config.yaml
num_hidden_layers: 10
hidden_size: 256
n_experts: 48
experts_per_token: 1
d_expert: 416
d_shared_expert: 0
hidden_act: "drelu"
moe_layers: [0, 1, 2, 3, 4, 5, 6, 7, 8, 9]
router_score: "sigmoid"
normalize_top_k: false
routed_scale: 2.0
balance_loss: 0.000239
balance_bias: true
router_bias: true
scale_expert_input: true
init_std_router: 0.00949
lr_router: 0.00114
vocab_size: 6246
norm: "rmsnorm"
norm_eps: 1e-07
tie_word_embeddings: false
optimizer: "muon_variant"
learning_rate: 0.00685
beta1: 0.93
max_grad_norm: 2.0
batch_tokens: 131072
max_seq_len: 256
train_tokens: 919100000
max_steps: 7013
dataset: "wikipedia_en"
Below are experts of layer 4 (counted from 0) of a mixture-of-experts language model. Rows are named router (the router's row for the expert), gate (a neuron's input weights, with its number), up (a neuron's input weights, with its number), down (a neuron's output weights, with its number) and show model dimensions 0-127. Each number is 128 + 24 x the weight over its row's rms, rounded and kept within 0 to 255. Numbers have three digits each.
Before each expert's rows: "gets" lists some tokens that make up at least twice as much of what it gets as of all text. This comes from a sample of Wikipedia text that the model never trained on. Tokens count by the router's weight.

# expert 7
gets: "| ", " in ", ", ", ": ", "- ", " "
router:123172113124124133142123075099117135121120099153175102131141130112136107154097100101140138125110159106087116146148146126155118096152178140141121117181102127080134120096139140134079119136119117097120151097124126127131153140138129199134099146154092122110146126116144114170134152095169112152112154146121118122109146089157130134136113115114105172122106124147086132133141102127134144110137
gate4:129112120120104110117113126115124127111120101134110127117100161153149097139153085116149157107122087120138115113099121129120137086116144136091110153133121123122124155111107147147151151136136115083099203206112096143156088151121084122176141114163105120137097144096166125120133163128105128131145162111069139111121115138135140155141097088157114176164126128133114103112107127098135164139143
up4:123106128091115127106134141147123121108096113123099122139125120132147107110166096119147163097116085111113107130100121153105137120134117130074106138138112135127131165104116168161149134150109114086102201187115127125156097144128078109160144117160108104127096134112145127120118143139115125147148191100072152130145115117143138157117120098174109146155144121145107086127111120122145140118146
down4:127143120131100112146163139113110119140138159092128123104148109144152130157086121136107138115123122130111106143142128108139172121141118088129123114094100143132103131135096091165132112132138098129118100104143139132120176149120092136124125129071103159108100159118143176099092144166156100122108130110155113119130135161143113132091141159158137159176117142138152138159103142116127127133155
gate5:136124126107119141137127152124146097131130130145157158156130157153105137110108143125142108096126164063119170105100133157158135142116133100080119126131127162157138146136152106082125087143117138134107144101157112123101113088116163151102167104153114087085116202198108159178128094073106140131114121134104087118090101110133145092148098122163132134113084145131087154104153114122136113115128
up5:153141103122126144113125137124148092121116130128131146148102137154108152148120116143126108113128150074122153110098138137147122136133140093105082130142137158160153124147134139136132069149132129128098158074148122123090117073090159127113154120150110067102123165181128159150123095092150132132147127105136111106090112100128139101160097119155140130107070134107097136120126094105136117109122
down5:155160115136092092113120104134134117172125133143112134146134176117172139158154124118127135118110165112143158142124134115116158062144103190143139092125135149140113102169137134087118151154085136158125139122068143113115096102114103109105111116078135184072107137136103140161129135149149134132137100127129151175135112157140178140120117119108082124146141106116120132124120146142132162144148
gate6:093175081115124168160075120130139140147142152153155149127122132119125119124122130112075139136095145106104151113154155084103149147138114114126063194101103140156118159135111124090115133083130114138126122102110114084157144132152147166108146177124112094118150112141154132155141153121122136129109121149157123127120092119132125139127101136109111128148171126131143136127107145167168145178118
up6:080170114103105134135072114109134139174146127141154127122118156109137117101094128115112126106102154128117162123155144099111126131146131111118078185102108114138125183133091101098133126108129134155134097064127141115121156116136155146099136154125134140126141091112163097143127139143133124146101120154111124119125103103149137127135079115139107125141150118101127132119105125168163144143143
down6:127123137108169129136122133131137091097174086118146107138143118113109124118133118113174125118152116060133105150120111115149136128114130138110154160195131095135142089147143110122143164154126152119129108150116128072154165147122114103156086086149120143093130140101105162146129079150138147116115111145173177167147151149151076147148113147140095132136131126118120108131172123135142118167126
gate7:121094096156141129119171130109111112121127107202115077159132180141120115118165127145106114164169105147116155129132113106130105140115114106135118114145139123106075145122154175116154120154132116122108133140116122162115177140100084128093138130127139102109116100128166129115141077163102164120126149134138150131119144116126121144102095106131137148139156140134120124125131134102147123123109
up7:094092103161141111136180127102116098129116117194109067166113159138126113131176126146100102145142139158139144106141134109101101146132129096154095099148146103092073137123138168116140106135115111108109149129127113143122162110114091132118140100129118113101098114151171144123145088184135165129106124133163131121144121094146131138122085107118126143137145148150140106135116143094143126107121
down7:142145122115168134169134103150128080106159126099132136088076155113121145148126086113088132101116144113139129128160112099085155113151108116122132111096142127105152104165110117192119133114155128124057093097107129148130094143146137126138113129142133133116146156073123155141130144129149205161104129126098107157146166102131158118077134164101110189111140107104131123153114081141153126186079
gate8:090129109109123173162135110061134110123146090100116134067121143137157106145150110131140158126088145115147087119108091137148128084172114113104145184097118078133131133124137089107134113103128130149099073142115085118149163105142158094142081144151152142101127106126139154120148129128137158095110126095122086195119093118106140111147128174139144140132160092087133111165113127123153184100126
up8:091147125100120154157140114105121125139137079093107147069095143136159124138149132144151152103062133135135107124096104146123126086171133100127140175127120103147120131131142115120155145118135158117098078139124087106127153125104136122147122155142131142107115110138142119121159100117145143091119123125131093158153110104131152102123145157124160130150184096090134133127117133115143180123134
down8:149108178115121178114141121124120143111122078118133094115138106068138105142143067130130131126132122106154134101124104088141164094101140132117130116120110085120132098125128103096102119103124143150142155142128097136129127153125139118108078084111130130121139121100117132162117101154095144110156146163132121156130118146162182162168120118080138120118145118114160103136130116097107135173120
gate9:110122174117102187151105119118135113156120100162089171111181167140154137148163115136117139154124139096121130138123139151161138131115148123075115177123139110105056121127119110095142109151183076154135149090169165125098127101126163139105118148160090110129108158092121120123149137140062157145144133148114123085142126107090103133127082119136125079127133108151136088104159103145151148116118
up9:125108169102100163156123112108125103158126109187118161136163177161155130167167136153139154150127124099114154163149122155148151111109142125075118157125113125091102148101100133121149111156167072169157156126161177159104100138127123154134136159178108108141118176128153116119108150165076163153127126163132132079131124091090127163081100128131136107130163117168143105115110104155127153118149
down9:090096112173122135181128112137136172128106186124115085119135125087088159138086119115113140098084095114191048161111132132099065123150118130123119123146139153107142082088108144099130131179117113099107075034130111157111137098122139099142116122138125135100131143136166134121127133134128145133141126129148149157116111171132106097123120098121111101139144134149137138084093076143160130112136
gate10:133127106144122137123147120072085123107132197152115121148111151121176119079103108133126113145108127106139159144119119086101137131153160159166117132107081129074152143134130147140105152133170147116122117113134148121146093169133170139136122146117112121128082134178128155124113114115180150110169100107147115105132124148126076150149125095105134132127180144158139126077131127157138152159153
up10:139136119132141153114128144087109114108145176131109112117130151169183100129110101132110114105127165140149156135131118101128145098149160132161141107086102106086167126131115138125125161134183112130120120133124184139148111142111174126133101155134157106131110106127166152124113133118150153098182121117153105106106134113130078183119131115118121126120167154145127144089145098150117160112120
down10:112141132116156136099111116158116114115136056111100107129150092150139107125126161097167118124104133143154174118173143149110120117102088119102095167152125133184137094116095152099162121077138138064111157166147108172143150113144123107175151131150146153113145156158077073147186144126101100138127110127129126121138125156095135114140168138105109141131148123133074138109090131152119122138135
gate11:110141115135106116089106146133134131105162104119141160137152098156114142112129102136139092129117112158141131078115081165103112123101124112136166108120131165102132092139103116154146095147116117115075136144153115112116117199130123183085098116108129171108124132177112158118153126146139114132112134119119117095117110123140120145127117151151133114110116164113082106141134107131130127119159
up11:134150130114125124077093143150159155096158121131128152132150083178118125102125104148109088120096120167110120081134062168134129136091149117124151120123112147083116094144115113141136096140106145135098158151147131105119099166136106188100113105117111164109129133146109137095150158144131137141118128124119133072130120132120114130136119132123142104102117157128078090141126114119109153106159
down11:133144153166185083070107130140102130100095137129095157107127114068177151118150115127098149120121147185091153110100158116134133135149122199096132108144095116143137135166129148133143142096099102137139174179146164173129122131123105122155141171136147107134155153098117127116115114090124117121116112131150090137102085105124147119147130135155135088140165106157104140150140145149128134093072
gate12:101116041133154095121162128133102129163135161164110114170107136128144148175144148094107132154101146157140107122132105124156093163162131112093131141155115116108136135169172129159127119095133157137142116143128133111181127119167129136139147105117108116094143151133112105101115158121118102145163105157157136123095060147102123134136134108115122096085147126159148123148122140102124106137117
up12:121097043117121136115128114108070127140121159149127109167163142152153110156123134113100124138131147161137097111095107116161078144133120134111124143134124113125137136144182134188118123115118155139133110180125152121154119126145146111148104109148119102129134150134097104088112176108100109109155114143107132112102095126089103147133140125119128124115130135149124151142117143110143146154113
down12:100092107137111110093121120132175109175139113104104145116133149114109127132173141112106126125141081121165168159170115167101092141129117133143133157158126138123141115093120136129088133101107197164130114126088125095131095134120165118161128107149136088139133129134118155160134108148128124144155120135159162133179147074124174130138096089110114139113112079097127149131139105102157085059120
gate13:156138130135116118146128156167166163121140141100115161126132113089074131111134151111100118122133118075157098074129132134125166179133080103122128135089134154123101164094172088121155090132140165134153132107134072113180142122114143146165107165142182151163144071090156130088109118083115080113086138154159131151171139137135117127106138125123121130161148121129140097120169150114106127112085
up13:152134094134124153146121142139164172116106127135101169148153144055059123105106137127136141145121111082133102121120179126143170166109079087103122084111125161145118181072158108154140095146136142123145134087118100122169136123133121169146099174146177130130128072095120144128111119083129087126099157145151137133139142117139124120115091124126140142133113140136128112134149135126117144088106
down13:108109105116205102144103111115175101146099132150158113109097158107109128135145072115131129147151136147123127131109123120146173140118178131118135134140128144144060142146145132127119116155129144147077120172145103133114147142106126132145144110128144114099143149125121095115120129084149101104192179156093118070071113109145106110158124133122135111193113147132152135110127140147140132103106
gate14:141112108127126122177090132134159112113137129147136113155109133152151165103128151151130135138194153137146127133148124128139070146106170131089070115153156143126104148133124100136093123092102121113123110105092124122154140182165143141164127155095115103161129133174132151109155147095115153103098124119116128125155180088113139155126142144142162124163104097134139100124123128142141122098104
up14:134116102134125165177112131139146113122143124118130122160094130143133158098109151152117151123149144158139132144135125136141073143124160129053071097161130135133082135150148100133086118117111096121156108106111121136156149161166164168159102156063128116159122124168150160091136133128122169124118121129112125147153154107110139146148151104122140115169115099123151094127119140123133150108100
down14:163121134127155092129155174150145120153116154114123131157160156111143186165101195132134107127129139176124126092094131130135138150137125129100116152183130132115147143158114138097133116143089139080121128110146140131078097156069099124156162175128116126128120154133139127131117139116116155109163118103175149116143102142160117160160160113106118135111106112112145171107147157114124118110094

# expert 30
gets: "z", "n", "k", "ik", "á", "í"
router:100176170129132152127095117124094149104100123150123135140156175102154119096059133126090140144112110138083138113157133105113139102079124116122137133129163119149115175104120118144129133136120141131179114116156155098082099115111094144117111120099097135120121117128123163127139116095120129153114106129146170142127095107152084116171115102120143101116108103117103084088157126127137083113122
gate0:090117136149078144134145200122096115125155093123134105104175140124091122118153119107120108120135112152083120096125112131105121132124110120110118136141107109112185170104121099114120106071140124100129147125133119105135105179136088106087167152107129179117138097103140132127105102114112122151109134119178149084145159161155110140124169100156121127104164111140145097132129136134126113122107
up0:078104151182099150098130191125108119122151131119146158103149131143069122138139153096106115148120120150075129129119105131134116119109079151117106131124143108130159154113152111095114098077141118103139121132116118109138103165134124139077182143104121149137139117095166139133072090119138130143070166114148141122152169126159125143143180110137140107126127131177131138118155164141136110151093
down0:124135078173141138100143114088089094112102093153131097115088188114130172131148130125141086175150093064124144088160174114090118165123122125100168128153110100134107145098108129139136107147173125156131143081125163133129145126127121117154157123100154117125130099112143084154155129110108136140150121153110161122123160125091163149139113156062122170110102125148115092136123168123093103122133
gate1:147104116129084146134136148106119157132119136162112116134127099124138123160154174115136128116131168106162118144164156181095152144161117147131141172181149143119146135130114133120139135144138103087132081138146099181103152104099112168125152125141126125136106138157154112134143144074135116154134121153197166110116079151153066140138123134147164154134119127123133149142125079081140113105092
up1:138127119128095124126155163103097159149094136151135165120124110129150118133131177097125162122105145119148132145162181140105147135177098146148135152175134152112104140123070172160164140165128123102141102164120116133100177100109143129122135109164142130149098132174163103131116176109116129156136109127180177110137071114154080146132158115143147153126133126132148114150138088101134124108116
down1:163144144096153138102158102098145136161145155133119110135161145144105122163124122154113159126115139175117156088111120151096163164135122146119124119146158167107107105097112103147115134098156139140143146127124120166129124079115117075147123132140200160141091139155117130126091117166095120134151139108112126146169111139135138146151162143097124162101109072123110105112136136100133114102084
gate2:138153141128137197104101122118098125188101152140159126152172138136136115155100147106075201127110122116146144097126123124169108108124095162142138135137154124101114085089127104141150089141134137111115174164119113108103124119160150110117156132154143091107126118182120149119172137103162149128149142097116150137154140111148095130109127104120106079091119115117138123115117161123133103129071
up2:165155150112134190077136125111075116181126134157138121150171143163126113154102162114095171147124142073146143078159158118148118120103129157121122148147139160095108099109148118153137134176159137117134161134111141135107115115168134114102157126173148080119117096168122151103151173103135121117138133148136148152129154120135105120124154126108110101083114079129121127105145137124158159119075
down2:129136157117177139137135112149085145154104119103142133134113171142129135150138136114156140187110158097179126119058182097169139123140116133150117171136097088154129100155111124142114117127133092083111126153177086111149095132139126089114157135098108152137106152084112134158159119132121132131176120100125105154164121172117127150125121107143120154155123151128142141139094114137097143147144
gate3:091151137140096114095103121103163172147116158136116164131078135085105111114094080154122146124119131121149146090071121120131131100130126115120102155080158144160152142112148132145107070102106149130191115118134098139090137133108111142138194136127127144179119146135131183102136102090139091140146132117132146122144163121176115112095116122130151128149167100136093125070112111129147145148103
up3:106142115135095122109083116113149135159129155160112179151118139056107120128119101129116168166112165120097139094064153138146120090137108116143061188121126125133148109106150155146105099112085142131208135117148102110107135140115117138145177138137122181199139132121107136132127126091157102140161114090117131121121176116154103107132077113123160137162146120127138119114118122097115127127125
down3:107162113141187062121106113139131097155116197135120093134111164123122100101146113130108098158100183140169132100096117089078129162149143137083112136119162134108120115102132113151108087116090088119140153096130135110094134117119159121142144129146123161162142121148093133100196142164180092137143113156122133124110114099094142100152131161150089147162116152123127099115109134132148085117157
gate4:130134119113146134091133144153111141142109109175052174118111129150120141122136120133140104127098139137141095138139097131128137151138133138103146134131164121131114040107102103105092134142145122145124094152158057112064157151120084160122100132117098127124151099157130116099151087098114091108124112084129160117129134082123110155185131130117105125144137113132115099108158132162126138143122
up4:118131129113143128108153145150140150132119105137062148133129119150092119134113130135163136118104181113113107141097086142135140155128128089131158114085131131140165052154088104102154123119116148139141097145137085131096144146116098143146133151109091142098156129144124129100179068102096118145145103107125161115135139127106091124137118118134143113147115096116082109084199122165108127124128
down4:150141167097155088120115170097170138118120162178101109129120127073178127091109124134112133121124096148166109125108151174107108127130140131114134099128113105147135130094155137151148125119146141096159145125127122177085169154151147139145132136148105110116136145126157146152142104165134096140119149097119126154129133123159072107171118118109130120103144116163103161142159162110136103131121
gate5:186098135100120131092169133166102107159132092126158087109126142187111119102139125103123085079101173126179118098115176160124138149128164118170165158140171137125116130160124114112123123143107146133203142132146119140177122122092106170165132126112086100126155117136147138171137108160145123107144164121060122160095114123109106113143138085115132140098126130122084090155161155146177159147122
up5:167089131123140122114136164164110105149094077120171100140136129153106118139136160113131109088103194113167150122091170159150116131088159107104153174155188138118151152173143120098112120110149131182164123127103119141170127113127083154140146111102114116100141142140156125172138127158131127099159127116088133140106173172125121109150162089113174162161135153160120092124174093132158148150137
down5:102154174096133150136152140145158133101109087148143112101150129130128151100092106107110068117200144109125144107134130106119101142099150165167133152125140135118097166129168118116134197102149143099162092107145132157141144148111110105148130130122112091083122107122151131128110145096126106129156139121102117137131129103076130157187096084191150102147119141127148173137157123137111138156131
gate6:121127180120104144136102129160113089134104153138116137084115134130126100086116092140149131136173152129101101153143109092147172162149112168150108129117142123141164123160120107144125090092126171112109112144121121101100114138174117156150167149147142145120123138108154120118114127126161132145120121055099169121141147104131108159160137144135147133090114152145101103145085139136115133161126
up6:104135173132130133124102123181131105156087121133105152083117118146170114075128090130137161156150116142118116136164133120139168143106153176134110144115134134151152122182112147119107127088136156117129157115123122094124106147145131154144143165165152143114127122163134132127119131089153128161132107077093137154105091105155123154144167174132142115077100112135087127155132112128104110156117
down6:131108118098140150115166104124139135121140112092131139129159102121126139072113150144081121137096154092165118147155186116132134145143139115108150166115117139134149076142128186096090149146099077130128148165140129118128131120102091127128111129120134112140121095126165089111153134161134113109129151148138104137128080091172122144148204141109167129107125115174124155144174090148102097109153
gate7:098095133113094116141137135132104156104126108151135175110099119111116142131089104124105131085134111124104118132178158112110123139115134129092147149115091104163176132157135162128113163126111125110111131154090137103112102144101118088097166125122090118126121189112119168141095172120137141119087149145128093092138105160146070159112114119153149086133132137113181148130145141127118105117115
up7:118081147133111108139128134094112113107100101152165159105083120122126153107090107116113130102138135114096115129148148135140095139107137126137130142121084113133139139163110171116124170141125128106115137160078152099133114120068138106108163137124098104093125198096116145117114168099136152115111170135116097083171108123181088156097166101158129091135103111068144148140142157102129100130085
down7:110099154121114100145139162125130112147089128129120153109113110147130132113077168132112116154184102112110131124146101126115137122084146117123120152130124145119127165108088172148143168177079148133140086143111164118097130151152164106128165170119100177181103147159141101103123077145143120152137125111126150105130134111137136104115160112147118117112110136163130164136158173143139095136167
gate8:092147107158124136121089172176132129113103134180178152103119131118106106114131143150119078129105152152133140118158128103103138133100197148074140115156144133136108161103092124145115114164115090126107134114152112111124130102106139138155174132107134146111132085069112154166137113122168109149125191098102086075155080159155143121147099122141148126117093127109086126121159130118120148140133
up8:122136108139138142123103169158120113111109131138154154092107121094107105096142147130124103105134151145132122121157123123088154115097171106086115147150132132147091168118108114128146105162115109115099157144151133130136139117099129123137130120116185101087159106076094143172126102106164093143129158116110076088144088141146144126125080116138156098117088118117070105152140130111118167134147
down8:093115126082087074124099147156169159114152129103111129081130122109166158138167156105152164156166154147072110159131146127090121121112105151123143105127121131165155103130083093120156161129128093110116092122122108114102135123149101120121132078120111147147115134130115096141099135170153142170150133143122071121103118119121131120113116139125095108121124129130121084125172111136128134130123
gate9:135101143120128138134145162086106096111148133147098164126141082128104158085131110131141151127161118136087099097160140122139067117093116163152152117115076114124090182141128091122086104144148097100157111110111127146097136105086126104118171181137161097076096101122110104129106090115121144112116127129140112151176148151137155112179090147119103142136113188130111141120092100129141164125145
up9:107109127112092140149168138121119130112116127128081176143135087111125151085121077121143122100150109121116102138148143133141107132112128178119155103114051139162129170130121088100107122173119089096169142131084115153102132142098140150145156156128161124075105107135132105132134071127108141112126129114125101193181175131102150117182065136098114124130088186119101118127130107130112140116116
down9:094152137137110129135154135153107108154078104131134123094094118119103090143158124110146094161152116155106096164171092130140157105164114116114178151176146106106158137124122126155126140093126112120099115168090146113133163165160127121118102180126135121107146119171129093104123132116109089154105143143120121110111163098170127141096077108120114127153163115173112115111077143139096121145105
gate10:112112163119123101135148146099102158118143182166132142130106146088110114109127152114104110143126133118134138125108113144172119103139128124101110093101130079100138089100160117096116138132157118122121124150132121139107145088132145160170176165144141132148131078092140103123138103122105125132085117108114131072111123147113075133125081131125116167096135102134123141120078154131143148118116
up10:133123140088142117110127135102099155129136162167128151127116126072075113139091115106123088126130128121145144105095109119139132102143128132106163097108122117118149136126132126085142147134128113119124134153135144136126144113122171157131203151120132145122131110097125106089174079134115130104098120148128148058117117136104086138098085151121114160105125105130095152128103159113137144189118
down10:167127098112160185094132113144154132102147145093163116134108129150054137145186148079154094154118152122093130140121140122128126138156148189125137132126110155130115141152146147085111113137098103141123146170119076160117124145139114141140105131129119118137116132119103130138149123117126129128116101159086142131113129112181118139097133150164112140143146154147131108180131134148137086092178

# expert 18
gets: "b", " B", "f", "eb", "s", " L"
router:135139181148129114137111151126170120202112118108139153105138122145107142136110150121134108099098133105076173138124157164107157112096098117128119099159094144132136125127164210130116093130146116094135113108124104143151158131089061168100117150125160115142163141133129093157102093119097112121151102119152128110083080141140077124140130129119139126135084119097093157141139168111135115134102
gate0:159129153153136182188096103124137136139093163106110167117132156116131146113165160130090156153117156144146158119114148126107150113117144122124096172105115131122161152118143106117117155106123086116130133116127136156138158125116125121134147155148140138081150109155113142108131156143126160154130135132139137078146081087153133121153114156126157203109126136100152102110103137102141143142104
up0:149162145132139147163077088093132141152102152119135165090113157119139142121129144165116149155123169146141106100100155124135145116130143126096078158108117115112173154128152128113091155109109089107128129117130134129152101139091119131126131152172124112106145144163104135141123161147128150161131115129123136107158100078152148118162121167129135163097134148118116100106090108132160179141113
down0:150134131151096127162122123116149116096136116106150109128114099128129141146112118122110151127075137122091130133150116161109112141092090124099134109098124152168167074105147141141121131124105111115127089086100128126145105108138098163092131107116099182165200126176117122155146143117143110136153110130150125099187177126135114157123161118140154081127152177165121118133149098080122140146130
gate1:108183143142100117114118125209144098128099149123120155156159140118114086108129105131129106115138146115117092134113081128119120084089123110113172118120093120129137141136110178137097100129101108153109115098137092130141116152130138161162108131155138165172130126107118097149174118148161114079168141157161125105117105128136139117132098133113129075130105153079119172129095132163095122103131
up1:100173136119114117116118137199162125087107152112114160160152152145116074130121111111154114118147117087141107110108093144111115099127123137125156134108099115111135142098136163132087110117122089125105114105140110143148128145124121163178112100137143164159119156116144086174128102117138151071139128171155122088108101104111127118134100134095133100155121130103119151131101127137126107123124
down1:115146127086137099094109097142130132158142141084156147175122109170107129154136111105113128146170090107146082122106118163117133168092133134149114133110107127162124125152119090127117098145104123159124120130158157126123104103101136160127157127119139138166098121119118084107117146138150086119126137136133140147154139148107147157177129157139123154072114198120105135080156095107121109150138
gate2:113097123121126141156111101163155129108131128084115132106135123097118160155129112144111114114131121121204119140119135131064156120168108147150174140125139092116128084123120146114152113139098112127126128123128123130141123130127135177099116115144140171140123102076124134134134109133098113149183154116122134128098139097181125114143144154099099104085142168147092146169125131128138109160140
up2:117118127143131126165113108140153128128179118094095131090162114097114173159120119166112124112135114119197103138157149112070142131165125139150152146108156126139155100136127132099150115149091091114124142108111122140158144135145134161114112109163139184153086099089135125147152092157105111156184186125135146150101128094157130135135149174078124120104154159137132156161109142154115089154119
down2:143126117104101109163157070099104130098104128088133117131069147135139091131122153136117075130137128115108111133157163148132113165109122160116099128177098088152163144084121127141195123127140128092127134120170124142113122141120151117164134134099082147151134143131196081145121129141136129116138127133105108116114172121190134143164149151126122154118106149134108162123157119167134133177107
gate3:128144159135150127153114100114164130116172103186088146126112177110173121134149121144131098076137095089132142103153160122122114101147130189128139136159118113137104115095108106105116088112155107133124141154173123145144125101131145166101111134120145120130123118127151097124153142117128136140125155136114105160150125129124124124105114110153128142147171105093126104128124194148088144133094
up3:124182168150138132115128116112174139149176081163101178138135164117149134118130115137132096091156101125144146109152151127109142116149147168161151169186128111143114125112127095100114109117168116146117126125172150125141128100144146160122130110129152082150111119110145091129144133157141125099107139141135111150118134126122124121080150100138135124145160137085113105104130185138095132117109
down3:129140154127134074096118130130157162156163153128099108122094130118131040125160151132184174140127105113109109108111133135119093086129138156097126174127112098151122144145128099122113133105110149131111109145156144098125134148111099173146167120087146119089103156119081104109138147126138158113128120140154116130115122117095079115091135126139109122138130089156138112131128134104129144092188
gate4:102093137100152067061133144097139087121134114172118091111090113103137116151101125134118139098133130113127170159154109138113123150081120150102133135127130148093110103107121106139165116194117102124147118146082150127112122114097151130144121141111138138153115130144134107174147133129145137156152109105166167106145116122085103177132129120155127153139152134125119107122084158165110166105151
up4:099124135101124086084150123078133096097122148168134094115101114101152129139104139108122137142130122093114180139152097124126149142095123149115117121128145151113088116110126089129155128185125130126123123138072130135116142120098181145150110145122140126118099117122111102168137133114115139181149124126179148101133109126112108125156129093162118140140132153122124108144102142149085160126159
down4:183117107153095110133175144146118160136098147123126118125113081152162138170144150142124132148087145102150155122128149107126145116137141097169164125107143161148115094139120086130076159114108158140105126152096131111179122068150134135153122110123151173156129114106140136156108137109137133107098161141128137153187106117128113132115134151138139156138153156109107145152038119167088117104090
gate5:111129108108128104108129130101101125122149095149158136129080111175120129126140126105127156126136172127157152148176108106135187157100117107114141127138151143114139142097092131109109130121101099144143150121113112085147120175128145130135126149127114139142122111126127138117133120146119144115094148154115077074103150155124155137113117109089115125111142066128132110146116122148133180136093
up5:122118111124144095105115142120103138121120075129156152121102106161136123128123127127092148141163187157147138153150135113119188121133101083114161104098174142136159137108107119130148116156120099160128116138100142115128128131124106141158098152166123120140129119127117149120122131103138138110081085128138088076099153148117156127105123104094110121122121097121165114132129108150143165147097
down5:085141153137112146112128163146131173131117138100107142120131144137106134109155145115163123155145136145153099145136141112102126127187097147173132115115163077129182113097122131109141127130131137160100122148107125165123124175153099096112114078117111125142056134122121126130113183115142112143121139116093174153155134129111120122160109150148109114166122140157118181124121097153120134119147
gate6:072109171104110067151115140119147134133124139123178136089140100131190204139116097131144135128206173115140133160142128059089120135133137112150097131149136126130117120153102124112127158144125180100093141143100109123119168130103169164143112111121187155114141126134109143120134116155144146108155134111108098100120118161123160138104097137101123140145104100142164135157104103131122096117122
up6:085110128136145090140108172104128126159083135135163134093131075128196165130124104143160144116195170107124116154134117057141118122153120120151123118139135129134127121149128104099125169098119164101076119152095087144128130118115171146122103126120173153118155096119120123110142126164110168112164145104111123097122093157125149145124105140097122158120107100128172156157102097167138082135107
down6:080134135094135132129145163110146074146115120133142068146122098128135071116141088097131125108144106082159112115077114112146151096119156125140083082152094142155132117120161095136117126134078124114119118117089103131142118149112114171104109121143135142108120139157076101117155189128107127139110106111132126118164141108160167090107203098105090127125106125119108131102164087123143118110117
gate7:105101143080092128118157099120134125155119108124129113126177180115128132154131140121114188074101088111093161085066095121125140145179145132117157117107105128112154182132124108168127117129139138153134136114132148113156092131099103153130069105100101135123118106127133134143089094116148104141147148131125093149131124134179121116137158100117096151125137175094095125130170148102106124158109
up7:101094167103082149115153104130133111175121138123124127121172157135112110140122141121139156104131129154110105100069102109103158143154135126106145142131123123150174190116142119148132133113133146131098137125140200127177056131094102144131087109107087122115111127122117128139104118102163088136157160139128116138125135118181127125112182127127087144156115148096116111101185137107139128122097
down7:091143128128107150125137167132095169110129183112124118158106111117135087119145098138117123100145125153130103080130152134151148170187129148135133105093120129110134160124133163105106145173156111124100127159128116123147139149104132122187119102126158130098138109154155173161097191117156123129101189127099131108130113108155146121110152111143148122116170123190133152077136149110149149143132
gate8:160150129118149131130152143125132148106156120143126148142104143166107126105143083139115093105150138078112138132121135132116158140150110128187145160121141082152151101087112176123142120109158102115139110085127136126101126139133143122148076076188100120106124114116149137094155104125119159153161133140102151151102121117129135118154101101118110145090107155114108090151150125110194142133133
up8:163128115111172127216161143119115124130141127123136134135091155144087108111124090131124112109148153122136142123106110126122137093106107147144157167142132104156166108078121183129162104121125112124164122090123129113109127128122144140134056103167085132130126124118128126107141085139138162152181123153069153139121119099082162103154106111129108133081138145132131087127162129119144136118161
down8:149135162057118122124123123149148161152125100157162136124111163109100123144157141100115122148155152153135108079107105093130115132118109155138132173156154132078085147134146106125138116134141123131136144098114109086133186110112087119149152112135103170211105124110149108137142118129154160111107114129144125116095137124144133088128108108140098155113130116108160115128182138144111141147118
gate9:135120090099131177162144197109134108119163148094159110147149141138137079077145118122125130129116138180102088147108156062138111115119140110137151102081108120116156112107163113100110111116156119130135120083154108118064159101161136124153100127105112155116137126143127106153109107131094116153140134058098135145153108071116140149111119122147119126151163118122097128150110148137133141120128
up9:162132100126196162152136136122115095147119137103138120162167126101143112078152129133131124117161146170128080122117151079123146143110112113148152105123132089139120145138132136124112144155153144120097109091159095119129176118145097134133087115100151133092167156149140128136118105129126121119161140098113125118130099088138152130094128106178103101165168131145114131125144129154121127145113
down9:142147113118153095132164131128162122092131110151126124099103131153087093152138143136174116156132110126167145087104132154137143125109133141098138091128104144116149120152130134132127125123104106101168096115130163152114142135110078121135141110137147106132203130147133144139121133116149114113174174136123117108163123143072090117096079078123145109117125117116114183109160119149164099118121
gate10:087171099108139139120131122150129157163134135118132104136126085181101140169123130146146089134127134097143130111135117150156111109141088129110128112157087161106124123136133164130167143140149138145118086124129158148139100135136114156150165116152125062121151121137138124115094110109088118141101114113122109074114142131108089117142089076154125111086180097119115110131137135159152160143162
up10:088146094127131162104127153122123157145158137118116113142138110159120138158141132105133121134147117121151113146143095159163100149131100137104143080133107151086128158142142153097139151149156144152113097143131147128156097128123129149139175122148154061111135170103120141154124131085105134115110112103103109099112118154097100115142107088162136121055168124132113125130114131194140143105154
down10:150125114111150145160152135091138178155161100139101112148136096171133130086130080157126150150151123130100150135125159122163153101107119112138115154139119118170128122171129178130154116108164073143140102108163133117092086139146106099112156153117114128079121115176166120150080099148146138159102093066124142126166120177165073119129134130130162114145108133136114130122113137153102119096116